Experts of a small language model.
Training: a variant of Muon for the experts, 601M tokens, 3575 steps.
Below are experts of layer 5 (counted from 0) of a mixture-of-experts language model. Rows are named up (a neuron's input weights, with its number), down (a neuron's output weights, with its number) and show model dimensions 0-127. Each number is 500 + 50 x the weight over its row's rms, rounded and kept within 0 to 999. Numbers have three digits each.
Before each expert's rows: a language model's description of what the expert responds to; "gets" lists some tokens that make up at least twice as much of what it gets as of all text. This comes from a sample of Wikipedia text that the model never trained on. Tokens count by the router's weight.

# expert 4
Description: Commas and conjunctions right after a completed name or place, as in bibliographies and birthplaces: Meijs, / Flushing, / Nolan and.
gets: ",", "i", ")", "a", " &", "u"
up26:506481393451444479570516443444393525491495516509554487536461585411644457554402552440541459529438434441537499506449525472513458464609449458467431526518509531545499538446480560552562524530464573550534570473546491479550390506454496490503524509527474384447478484539543480474479482583472449556583456547587498452449512494426521536533496540457454502503616578482447557442525522484519559499554
down26:526434465474501449525505503520520484521454642411575477521498525565556538513495574489458503484459501465488454532484538497522500488519482473463484471446413429543448524516537517547460457488516574546550540545443509458564407484482437537496405512480510472602579513547441446542502511501436523577509496448556444487515429368415425536415553512594583515503556569508376560495561462494442601566432

# expert 33
Description: Bare space tokens before digits in infoboxes and tables, after a colon, semicolon or pipe, as in "Postal code: 33276", "W 34–0", plus $ and %.
gets: " ", " C", " S", " W", " T", " c"
up0:464549541510526506499464488488460478500554497540463549539506478503407534600473459512466539468501505424470445506436449561598489552478499372596479499483521618479476560448555454674607511585601477505492516516458499471433478523515418479425477539499503428545502479487528529538559561486488537492546426524487541480383468421548507414470521520434500500426524500580478458446537404574526510552515
down0:513487552602529540530556474431508429523511532469578462452532533572474509526518507459465481451433483532490556464531524564518538430479514535542624534516597514464555462536365473456569580470487544427495481520440492524491568558475537368452512488510466380586389494511502426522462387450483527475453526529547422438464482516518505458499540494525529537543424606421515509417544533549452501546476

# expert 48
Description: Pipe separators and digits inside statistics tables (Career total | 92 | 2), plus == section header marks.
gets: " |", "==", "===", "0", "1", "2"
up0:557394534505478529501597475575398529497512424539509539486571477506492514474484505555573585538423522464445568583526439512542534518439488547571413551522424524472459511479455433448519501485566516481538533452553561414542533528512415579511459418458521488506359472486426562453470515493557486539528511457556456476487388493519423501547531446471468513508466654552435572505516452516551513449466
down0:428442474549511495442538528571575477468461523481516606456600460563499514476546413554576508536422463496470499511514527580462474555514569471499468429455472488533533466466514427582446588498579395543510561565504492454460476525419520444447510407528441513501578481476537549598533547490521549454494508496513509509497520494529479501582459393494485558485363445471461423461602469401453530582510

# expert 18
Description: The, a, this, their or adjectives right after a preposition, as in "in the family", "of the", "to the objection".
gets: " the", " a", "'s", " this", " other", " an"
up0:501517547512538462581462520534466474462475479495468509585497437408524403466585533516502549569511496418402569613494502512465567555553522366546515445474409566515552528487555490515517400511552431555521475484507447505486528533510537463494568478511423422447449532480513512550532505531425460547452462548560414540527488507391508525429510558432482576437598513588452545405542431506515470515495
down0:515525620524520494522462542539544489469395533504527461501559543401535587514553502599500535529521521458528581430510487482520479525551475511537539435452410415515604477566540479445427425474528501519472523554437496548427448565551516458477513481517491484470457499486558406518509492545486479534426455544533493550488517483465489536383561609508445497481562403612403469410482420468446462595502

# expert 5
Description: Final or middle pieces of foreign surnames and place names, often in tables or lists, such as Sandov-al, Jasudav-ic-ius, Sath-aye.
gets: "i", "o", "al", "or", "a", "t"
up0:373485587497444534501494520592527506495469617603526499412516520482529520468536528497547500477529498498511582537559591532508565493540537502442559522505438460388507543584548503476489490536497536486468470443522552558413524441478477465497595470473516433586475457445482458474578470470500523483483371380461469481556495483431513589498486441414501493450433575471509529456510575517568371513512
down0:470565531495434516548516468386582583537495561582547492539542465403508449524497484454585563457602459562527499541517538520538459494559434457500519484522470517517470574474498486490459474524452515504570392534482544410529502428492552527515539542441411469530452483594528499438504442427530542426513446443453495486521573552492407544361506492477498475401526566494490475528581516421628483460484

# expert 27
Description: Single capital letters or letter pieces starting or inside names, acronyms and compounds, such as G-iant, S-ILGP, D-MC, Tur-k-ish.
gets: "S", " D", " M", "B", " L", " B"
up0:481484523511541481534410502483592424426543534546554441462521491556463441484526540529522487528410422452565417528552535498490405531530417504424489508543596489508517552521519558447561505548511575461515509515410377497467432463515421650555524535536411469491574405448511464567480562481404502469579489515535540527505575473443568520544540435437592456478474501463508491486561521489449512523519
down0:450506476503566449447521544338459486481525557451506526467427500524530459472454457478573515467529557353484422518582452494578463440585516562454539480518533500503497542525395519478458512478549484456529457563461443510530609465467486560469531551520534585588543465466559525494560508485465531361432514491553479480476456416420514575509518548553541472566510477426461549563534467531598458485522

# expert 2
Description: Commas between place names such as city, state or country, plus degree and minute marks in coordinates, e.g. Toronto, Ontario, 148°.
gets: ",", " and", "°", " &", "′", ".,"
up1:448435537553573516404511505473545552523546532521439578432499468422474515400463544570536477529513502502635528572416461511437545496515475441353505480489497499597491462552436491518534508460613458480491533514505526510488463504521498559507573493437544469493454559495575545551459552494450439435496527474457484524521576366486519580515484463543566501498412416508462456529552607436497507451425
down1:515609522450529442481459483519473570492459404499530535462503487523515462596461420485453480519557541511501408408540523421543365521471598523419531491442485594475527480548543474453490529497641540546551492502464536543515452499535383615573435525477451518462552451568542453491513464501484452537405512458526415533478494538481557619536453517549538545460501518440457517449471496499543508442545

# expert 47
Description: Last two digits of years after 19 or 20, decade s, commas in dates, and time words like century, years, ago.
gets: ",", "19", "20", "09", "08", "07"
up0:454508615516549489481500483447497475456478519449450573506475496450440516446407575413510512418457474517446594507535554622546504501561489464477463523536501448500556436372505436482534537507596494390509430451505457416482479494549530461526411477442505557429533499463483629500496519405544454591524514505531519568559565581510475487431498540506510535543515480537490450568462504439559575556565
down0:476405547565492453441469493509481544481456513560474483469573481440556489497375478512429431496488452600489490511461453490428502448537483574555530539395521543509518530461562496562433526407521533492422567553523561529560522539462451543487604578519549563526439507588451414495535532433623543541457512584462495452544552533503559550469473465444511497528509405455393510436506525556446490477429

# expert 30
Description: Lone space tokens before numbers in tables and vote counts (Turnout | 74.0), plus $, ±%, and possessives its, their.
gets: " ", " the", " a", " +", " −", " The"
up0:502436518505578421604545492551441578470541534531490455436519524462569451464431599511477574523536508464504506543519528461530458425391436545535520480483483538434444487437499462548613481495525443502584425442511399521540461418508553479393463527536511520578496523546547550522550459447496475456548394448513501515450550543508525481515529574456487537420472439530490506443591567574593482546415
down0:489538611450431514456532471532531508535522418484452486516438524497509506465544538503432511406509507519497531503506533553404455496380528344496511494491508516533494458560469560518467531466434579457549521436583478446466496504588540502520520475541531520568488601528422428496554556516452423520447508493427522560376520426549440460458498557487508566588496490602602563445427512496585465493500

# expert 46
Description: Time words in durations and dates such as years, days, decades, year, century, often after numbers: forty years, three days.
gets: " years", " year", ".", " time", " one", " day"
up0:415521518528531462511503504640607443380488423486466516441512459564498467542383460484479498475504468558512594560583546461481620537461429445559421492562469516524426505492510509495559509488467548544488486493504529554477542482535536388473451524516496472564586541544490449505482528429465441533557545529476583433468453565503516556360426469480572524471582517460506446423534469510477515493534
down0:463501526461361400576518468514527442521544545504471492550576500485459535469550508436470461563534463510434471482511599529532510512525484579423473458576486431497500520561349531355573464547447523479462394454450526544527495485408474484470482488446546549463507462384493506463591514485519492474561470495456543432491523557507529561558443580572505505507530554554486548487571515467573465499591

# expert 42
Description: Prepositions and verbs following biographical actions, such as coach at, graduating with, earned from, tried to get.
gets: " with", " of", " by", "\n", " at", " for"
up0:462516553475429503514522511469456440488532439516460500463487502468480590558505479524487396536625439556529515535556601521548575584501468421595507566557522490598459614520517558529421483524426458454364456371518557477485552520451519507500530432514469482509506464386522511490509486474500528459561510357438488435542505503498445560446528573514441535495480524518542536479489496481571466552454
down0:400454535546500551516497489529538560481536490495571571530498424566514605570358476449605493509546534454551478448500504494552458492671463478567484445377460534516442554503569498516509483445388524491444513490556482498478521483434467463467477447511478530464451507489528526581435486478608481537519502522417443524499459488550572422505415463527518452511512486486441591565477509522506575465416

# expert 53
Description: Paragraph-ending periods, double line breaks and == heading markers between sections, such as before See also or ===Films===.
gets: ".\n\n", "==", "\n\n", ".", "===", " |\n\n"
up4:565501443482488513463520529497554546514427469579496449477511487583512546652497484478414454472505410577472513566527551518497567530470488526558611525585465487505527495506529480484510508473457383537478524598475477554577439445563403518455563580466542471494485494451478461610467401479487444540582533527397570558465449483454538530458477462437483496458465541531481382529509407482536464509455
down4:510469460530487468477530478512424539474494526479497514548443565430529406461531443487516480509575535541552489471542453436580374583547538435484514537497522440511613541588559479403531435559504531504580460532433476466475530482516456566510522451458548496468492508479463488374605595454490585529498508526489405418575554508519504441541457547588447529516483477404400617485481509474463509530500

# expert 21
Description: Articles and quantity words before a noun or "of", such as the, a, most, several, many, and "total" or "all" after "In".
gets: " the", " a", " first", " most", " all", " more"
up0:483554418424487447520538591477544362450535487517487483537549452442505464459568499456435597531480467534466542567499545460536464538452552457454551434570525530530474512444523382444535435457472511419456435553510497443493563478498504619520521457521500476480500545380429465597584569463471569546512567388486512545481464521519476451495517565525465578465520506458557500509515586521535573516419
down0:500509547473497433505498447472369481584466427482475542407444498453541532543497510517467432529517467548571522476524517527501493424567414448551441519517418564438471455479573480482534462475464393435477508487656476500509504546538448529526550585528440518540484501500527555433508558477537502426447497558524515440571661558542601485548484425457506477515454547472574549458467571531499420535511

# expert 62
Description: Pipe separators in tables and semicolons between listed venues or items, plus clause joiners like but, although, and.
gets: " |", ";", " and", ");", " |\n", "\n"
up7:469530559465506531504538446489503527507460514448519476578474452418492542441576539477517460513510615428538552425469454546597573564525577484553478529412489521524565595521521443506495394509523450526468454505527538482411524470548470554496444528524471526490488492441448530535499474460450572421555503374516536569522529451497568447404532518559532538466400531449423444425440558574517447404583
down7:550447521509482534421496515496518410455486657472548487521520502500554487453489502589465502498440537508457446540481421477438613519521448535584548494499425565450500463498516522517580506552486494508449546526552516519521474488629527518484453393452551398560520519476493520468482414604450564517527433466456442504568473554647517450478489504568496484515509518473446511498400468443421404577493

# expert 16
Description: The word the and quantifiers like most, several, many, plus adjective-ending pieces such as -ent, -ical, -ful, -ible.
gets: " the", "ic", "ical", "'s", " American", "al"
up0:516560436564501530520485515516514564542454497475503413499522474501511560428438475471510468500605505474508487518586560502518425512524481529573478533510542339471510520546455503481458441610451507494564431462490472515515589455532488601547507593517451531457480524437514552550456518512514450425531464460545500480357532569489451358476497526554524411439572451629475442518569488439542517500489
down0:528561483533492449506471447444492425469473565565578418467518564566544520531419559524451524482545628486497544405513512500533486469526521523459499520440461429467531524497454509497564547572494472493504461604505522420519611582491466553485490506498435492468445427560481457486548486550472537494473387427573447502567507445447473558369560479504522527532548484539388519389563493481540620478466

# expert 9
Description: Prepositions starting place or time phrases, mostly in, of, on, during, near, plus nouns like spring or past after "in the".
gets: " in", " of", " In", " on", " from", "In"
up1:460440487530565517588525528486416479524521510493484506547476464386509358416580453526480470497511521469498491422409485437561583525666505495471459536478529488510492595503496519523528500488532570506560564494454532505459458531500479466490447530552524554485469532457452521428573481509386432435544495504522485422420490583544431463515427425597498536483478532473468521585562509565531447574588
down1:487498511483517444511562472476544565489549590578519443545493600413440540526489457483487428503432482497534549400486477447474487364533586621494466497515429474541538530470562491408421492495544453460566547439508472517515551460460492417523569478481412470438509578535531503491462572504479539573521545494518498571525575497482547444500509535513578469518487512524481506554574459446383493332501

# expert 0
Description: Prepositions opening place or time phrases, mostly in, on, at, during, as in born in Hydra, on December 28, in 2013.
gets: " in", " on", " In", " at", " from", " of"
up1:564496490469540635536503555474495430567419459481485480569482491523433488504513578476531490541437595539531468490465498546572402581522497459487538566515556471482416481509521473434526488512428596410467524461529506605420437541509499606547504596512484605456474470469451548422487471539531531544570549553501502525479492486459459533414497418482481476403543492434545471485458511529382573503424
down1:477436560506435528522543544569540460378531490460487474494587470511514484578468521474632424524491480486411495425535421581406419563462519483509506462444528509500542500482490547519485571503511533508566385491445572458573538547547435431396589446548529437490504495530458636423547500494491483543513409500477528484523447488501508438554435551551473497483409519569575533531517449514562530479488

# expert 55
Description: Table pipes following numbers or percentages in election and sports tables, plus subject pronouns he, she, you, we.
gets: " |", " He", " January", "}", " he", "9"
up1:578506501544571550550448558472507512579503491489459611550425486438521433488520479482568520610479464519541509484528530538535538511550491456511496505477486478551520498592528532487509494598453522416498493514427444428571457500458488526478525472513470445501502459484539453554733535479520513520465499445506425471440454446445531485457480372521378493645480518507446473482481446468447441500535
down1:442523472473559447420542522471540482570454463647539518460430412498486544561501517489484580523546487454560503511607504521556481504495555472533595492508452497434562495487548492499478556456514496515521381481468498491412555492498489481438545421564541413497521551480544506472481467409515489425452526508544465552447586491622569554453557526505492675418443469506490457484450415505464513470451

# expert 57
Description: Pipe separators between cells in sports schedules and results tables, mostly after a number or date, plus a few sentence-initial words like As, When.
gets: " |", "1", "2", "3", " -", " November"
up1:405513538535417485505567523530511564441489542543420523466459474537547410551490488471558426416496511485548478479562441518438435531581491476531467509579462396490518539464418476496520477468439529548564494442531606494524478433460415507447555520496579503580532505549496544567449538462524440604539549444517544570504521470498483493488431566557498465316464495573484498480470443523526563425574
down1:483500593529579446617432519541548525513480414523453466462507546502470559611517474502479489556512505505618397503452462441448507439526491468482509490522420468546546531422416473404481534544572536492533563550539422553557513489567433530495476557441518447454587547425451495474414556510389491571453563529470567529461495469412503489516546463384587529475503504560508538436463463504469508512523

# expert 37
Description: Line-break tokens, often after a period, parenthesis, quote or colon, ending list items and captions; also century digits 19.
gets: "\n", ")\n", ".\n", " |\n", "\"\n", ").\n"
up0:478499434546448510490508500538449477528405419466603523461481450420602479485426541563474563431586472582563457558589467487512525593464529480458506536448551383514496489475414644502444475555487613514499510412500504510511545430495483449561554460527499464547547459484524466520533539473494502451584473507501437458510645509525441436564462433462526469450522566530492541474537452496462510548466
down0:538484513497362598489527497520508390539461539456460462448552478564552522429434462464499569443476449506493551545454480520485537405438501589537515521413524445546461468540528587566369476484487527571571479413541457527484464586461506475542484480511499512414505534422508519553483495444511494449424455533559564533481606446474485528577486562538495431529553432512565442560617511535454524488542

# expert 43
Description: Pipe separators and decimal points in numeric tables such as vote totals, plus sentence-final periods and semicolons.
gets: " |", ".", ";", "%", " .", ")"
up7:484431525441486562631528525436522555555611432442468487614479505452538420595482517494524493553522381520547512593473576521496487452565503409442440555592462539556469478539446519589461444466543430504475524473479487467509527530459557436455441491488522446533464503520505531576381463498395539488513474479565504446459573543507520437483484512477533528431509547535518438430519444510591450546473
down7:431388521474546414460486476529465538493428542449470463434410505475488544540600549503454545583508493456487468463495490504429458470578499482481423564424543463546503572486420436482482492495545474485460578543455561496480473519522565509569540578542390501498504537516541567482486521426479554431517484481568420528528537517449545467520600557486563566469555586434377434549502585498424583553484

# expert 10
Description: Word-final pieces, often vowel-led like as, is, ia, that complete a word: se|as, pe|as|ants, Atrey|u, and names in tables.
gets: "a", "as", "i", "o", "us", "ia"
up4:450411489546345507534405434452466535435533529504473502537479537512499507448546519453498602457542537528463486472539448520422526534503430511477513499484467519568459553442528430504559465499508496542579517501475486506510521483516465388545536499556573514519455570510547433569590426530423507435530564530415487633537519467433551501472456522435453583408560446429425552472603538477500559552522
down4:480573414575528528525517555569543512561495404505544551577458519486526487457433555474424531457582531604509408536594592397591443497551445509428564475423478568532505507413486549528448508472447464427446527483465523444531466526419558503573505480438508511500557484535452485501412484465557522500479499453553589467497571496553470490477496389563487549448504460547443535552444491413454478457525

# expert 29
Description: Bare space tokens before numbers in table cells, track listings and infobox values, such as | 85,053, – 1:23, Diameter: 77.
gets: " ", " N", " T", " P", " D", " t"
up0:473642512513491397453570527469521475460490567490423504511475473470518439481535504514424402474502577512422447485458522570483430672570531460455513610425528502449528535497614428477552518544543586524556540567482419460496545639477573516445492447457428489489490571459416537541460517513494431504474489520497540470474531457534528534437489487467562525514503518525490574460476508511561534478460
down0:473549507452603541425486520484467517447471584459499425464460515472507483476475476517552507528481520554470523441512511423411368489447491435515539481487516520551503501581441500480409491485427480584496496480402499513536429464524561581451511558623499524571507564458640449515495520446486522442501478450491602588491496559414417523589579459515596473489521441516503486519598441537525516535436

# expert 25
Description: Articles a, an, the starting noun phrases, population after The in census text, plus percent signs and coordinate minute marks.
gets: " a", "%", " the", " The", " an", "The"
up0:513510460397509500486485613470457363420539559568623505388517427503486423432481526464556577407520469458446538532473518552511509566460495566619467465483497516514479431527493468577579458532524587478484454493557555544511389457585537538509531472474562463475458433439493427509493479506513446553539497541553536564466446536542552412549571464475540515555531541479457541483480489497468462445474
down0:514456523502496524566515427496528658507514514449512524532522514492536544442481475518479468411403480511546538525494480415534480489492559467608422542458540518537430458511427542591419457484529358544475509445526505539527616411521596465543418459489483505407518508503528487562572493558463511500597509569511518561516528448526424489483464439493406411517579537441555448466501545514475551438491

# expert 35
Description: Single consonant letters or capitals starting a word piece after a prefix or opening mark, as in out-d-ated, inter-d-ependent, (L-iberal.
gets: "d", "c", "t", "m", " D", "p"
up0:421438523564557473454538462602549467502509430378564457644511541500585499420534548492504456507510499476487496510538539476592542474476507499539483569583511498487483473586486549620533489469504513466466499515482475499356475435466427492562531444478476448607565469414426426454483513421392529456509557481496466515462494446574480493558476443522496515476472514527553540540583469528579526434498
down0:425472449500414379480464502537398471517522525479559440455492550563474470543513463424562502552541452457501421481570577460501415564476537569545490513494601505531540520499559549493497609445521549469589556509437488435459401485480462560521487463453517551472420483557503537510616448480479519524567530603528529475518527582553509492449529517489450425470489503461473521504497423561398458433612

# expert 58
Description: Sentence-final periods with blank lines and == heading markers closing section titles like ==Demographics==, ==History==, plus paragraph-opening The.
gets: ".\n\n", ".", "\n\n", "==\n", " The", " |\n\n"
up4:470543468528503585537578566473442472508483421470577468535513495472588578388508529484458517434485502470427495497379567505496454435536575470527490538558466474496471506520511548499499418535622525468466552485462334434468522567476383605513527538523526523473425580443530458556446457387509456502500579497545487547513493429536556569436515523473522521506512500475480461543603480547485513537496
down4:516511469484403550579435545441523503393485424462553531608542568522509563494465478582493487436485496395386526472506512581516480462453448514500487453447502459626518529490508522456446473465475562627577597507421459526536459505550406468438446453523488524550533559520449540478469491503619521474503539553551430447496509523533536499563484542470417525504594409452543519511517454510433489484474

# expert 32
Description: Single capital letters forming acronyms, codes or word starts after brackets or pipes, such as D-M-K, KEGG, CBS, iTunes.
gets: "T", "M", "N", "D", "F", "S"
up0:564548515474489524438463494461477478486517479499542483506532435541498479465532555547546467628591447458435476572505543534541481548510561518405585608479467450463488548413497424443451561421476414473577497509540490483571474535570590477506467531501491433588459550594442502519471515428423439580562562569465578491468466424410570426470541492471468482514603473460473550482430523469497485490457
down0:497473476539437476570417554504564483516537447456518486506468535391431549493543514470541479424484506544669418412446454447410641611415477515482471512428560559477405492509475512532531470551486544486486500530474542553511450502501487517544532561463516505451523368471592439504516548522497462474402498491546553474524485511449475500567486463488474487396521608490550541502514520524478510530594

# expert 34
Description: Articles, possessive pronouns and 's that open a noun phrase, often after as, of, is: a patrol, his contract, Britain's.
gets: " the", " a", " his", "'s", " The", " an"
up0:490479537488505400497573554476547607332490434512434498487553487437622421502458514478456528571493472401547529511485445479580447501460536379516482455497489499472561596539540519478485443505547450546533622515507462460517536553460501462533561562545519432501441520444525447560441447594510452536434511497538528559442542537498488363505508523468521551469524533483466559546516565514532459502551
down0:510533506545503615475507536549524423493483396570499399540464442503524600566461540605502521502515552529627463430522498540482472462546408469532535427402467467444473542538508488479460523522423515560572431477522446564474451458557490411493517525498558564529472486502394482541536406472510493430503485555540543560373462491542504604489467502466442529497525457517596494510472482488403572518506

# expert 60
Description: Forms of be and auxiliaries after a subject, mostly was, is, were, been, became, as in "it was written".
gets: " was", " is", " were", " and", " are", " be"
up0:499570496528498519586484456505468493409527495435458548445478399440488422453520461465549483456536531458527468506459436506459468540650462450439438567510535529590495542443472452493576455494587603397445459497475490404559464521451579507560551593528429549441469467585521453466605559513442459557475541491577553537496536491614472500493471432543495506472427541514436488460492517521470531495501
down0:535394527506522459592498558593581542470458556519495513478450459505459486439450488521573495489555555479454413431454480471575365548466555454363468495518535575516572553535558432451604519501533518543476555530508497501587547512493528452510441535493438528434488595540421552503539569541530437455402521534479481477491540420417565523545469491475495512446429491408474548459544477512419505512514